Experts of a small language model: vocabulary 8192.
Below are experts of layer 2 (counted from 0) of a mixture-of-experts language model. Rows are named router (the router's row for the expert) and show model dimensions 64-127. Each number is 128 + 24 x the weight over its row's rms, rounded and kept within 0 to 255. Numbers have three digits each.
Before each expert's rows: a language model's description of what the expert responds to; "comes before" lists some tokens at least twice as common just after its tokens as in all text. This comes from a sample of Wikipedia text that the model never trained on. Tokens count by the router's weight.

# expert 13
Description: With, headings, content verbs. The word with, == and === headings, prime and degree marks, and past-tense content verbs such as won, played, spoke, attributed.
comes before: "s", ":", "ing", "ed", " to", " in"
router:116145115100124123150085128129052100101135111126089144108168099126137139144116123118121158107113199091117130151129128160104166104120097125081111168141111116133149092124112122098128121101086164

# expert 10
Description: Locative prepositions in/from/at. Mostly in, plus from, at, within, during, introducing times and places, as in completed in 2020, moving in 1967.
comes before: " the", " a", " his", " this", " their", " which"
router:145136139112145098121150111165137113154159120100156123116097166139094062125153141133128144132145125137144131149121165150095136147136138140096100105078181162112149142170140128062122113142170163

# expert 8
Description: Prepositions of, on. Prepositions of and on linking noun phrases, as in overthrow of, studies on; also digits in date ranges and scores.
comes before: " the", " a", " his", " their", " its", " this"
router:126112111078170163136090109103101137132118129119111134127154095160125136102139158132143133102143126118128186154131097177122112092155091138111128114090134118146134142146113109127119137144072126

# expert 17
Description: Table cell separators. Pipe separators between cells in wiki tables of sports, music charts and results; also some mid-word pieces like stuc-co-ed.
comes before: " ", "\n", " —", " +", " −", " USA"
router:090110113101105135136121127146151103090139123128069144122189149096105138118132136090123134134137151091128127134113178166156159147153124115130119085131120111144163132093115120134189120127116131

# expert 21
Description: Table pipes, as, semicolons. Table pipe characters at line starts, the word as (as well), semicolons, and consonant pieces inside foreign names (Sýkorová, Lok Sabha).
comes before: " ", " well", " a", " \"", " Preced", " Year"
router:140124121144108121130120140100158125132118113105102121098109122126136124130100119147110162130135098107142107152119170154147127102174141140119108147080178192174099101125115071123167103132156117

# expert 5
Description: Common role nouns. Common nouns after an article or possessive naming institutions, people and periods, such as government, season, son, role; also He/She.
comes before: " of", "s", ",", ".", " in", " was"
router:139164128134141165121137127155133098126111137140151150090152177102104114125154143144131149150126134097126157133141121106102117134094118063095091124137124141134162106119147131099126121142150162

# expert 19
Description: Sentence-final periods. Periods ending sentences, often after dates or names, plus ")." and quote-periods and noun suffixes like -ment, -ion, -ous.
comes before: "\n", " The", " In", " He", " It", " This"
router:176141087116146114175166141110129149165148105088122140116208111117101083119095099135123139134160150113113116122160145116099137157134152107162104175095145164161134142120150160161156119100152166

# expert 11
Description: Word-final suffix pieces. Final pieces of words, above all plural or name-ending s, plus es, ers, ski, and dashes, as in documents, Cassels.
comes before: ",", ".", " and", " of", " (", " in"
router:106141099143086124140134076134101087142066077110125129087142143106129141133117094168160142137130094151158148151138114156106142172118146132143090109118149140150109089118146142134121117118160121

# expert 28
Description: To and auxiliary verbs. The word to, by and into, plus auxiliaries was, were, is, had, been, be, and some line breaks.
comes before: "-", " the", " a", " be", " not", " by"
router:136148100088131172127154120153109099056121140096157137119132102101087139144145094103110146115147110123136134148172200123141129102099105143101137128126131136144162116114118129079142102149123134

# expert 3
Description: Line breaks, mid-word pieces. Line breaks after wiki headings, apostrophes, sentence-initial It, and inner word pieces of names and words (Actonians, Ethereal, Mademoiselle).
comes before: "==", "s", "===", "The", "In", "="
router:118150127122112158130149106108130114150116122152075151163172126087137106128134141103075124116138156140154126109150147168141136160163111134131143147183130125142099123129110126134167093174161135

# expert 7
Description: Word endings, there/made. Final pieces of words like -al, -ate, -ry, -idae (rental, Doctoral), plus there, made, make, After.
comes before: "s", ",", ".", " and", " of", " in"
router:151121097124154141133130108139090109133093120121098132080165115123151127082117114131117133111151138142140113127144131139148146089126126086161086153138122136138127090119111142123137096118117123

# expert 25
Description: Conjunctions and zeros. Coordinating and, or, &, but in text and headings, plus the digit 0 and other digits in years and figures.
comes before: " |", "0", "–", "°", "7", ";"
router:120141155126113109147135143139118138087068180140140152124111164073123123075105087138161152127131100094137151202132135126130114097156152097085148143144130151108085146116171164077115111171092109

# expert 23
Description: Mixed pieces, have/has. Assorted tokens: leading year digits 1 and 2, auxiliaries have and has, adjectives same, new, original, and mid-word pieces like -ing.
comes before: "9", "0", " of", " been", "8", " was"
router:121163174145111114143160112155139084148117113145133156088155134128077174136123112161176172109108151108115133144160093141096129172137109125138072143122166162148089152145131130113182136146118133

# expert 6
Description: Spaces before numbers. Bare space tokens in table cells and after Founded: or commas before digits, plus odd inner pieces of names (Bardiel, wriggle).
comes before: "1", "2", "3", "4", "5", "6"
router:143126143118118162120159121149136114138075140072146142109146130125098138089138114142196161089156146112160153185137130158131152139136116125146097127143113154135098162099150118108115122143085138

# expert 9
Description: Digits in years, suffixes. Digits 1 and 2 in years, dates and table numbers, and suffix pieces like ish, se, go (relinquish, reddish, Veselin).
comes before: "0", "9", " |", "8", "5", "3"
router:128137112126150156181101132127118114140112088135127123119114186104132116132111147150133166150159147126110135153166113128137110164103099125101129125136150118134158136173177134105110119144109174

# expert 16
Description: Line breaks, closing parentheses. Line breaks ending table rows or list items, closing parentheses after dates or notes, plus but and due.
comes before: "|", "\n", "-", "The", "|---|---|", "|---|---|---|"
router:170130115124133132091116089105147116137108071094146142088152126140142130103192089103123147118151166107069144131144159113097132148126113123135155153100079167141181172151107160153147158137107172

# expert 29
Description: Table numbers. Digits 3 to 7 in table cells, scores and list numbering, plus mid-name pieces in tables, as in Sch-ach-er, Hor-ta.
comes before: " |", "–", ".", ",", "0", "5"
router:103125145105094122158127108123132159121080085087141136132148134124115130129138114150120153107145168084135152132147118154137103176105078137125138142084167166133112118137144103141156142144111155

# expert 26
Description: Years and dates. Digits inside years and numbers, especially 9, 0, 8, and month names in dates, as in June 6, 2018.
comes before: "0", "9", "8", "1", "7", "5"
router:119139103121116126160150120128114099118143089105138094084142128169089097170138099179134163181116126077087146148144151139091109153107129122141130165110117128147105132120126097116148107129128166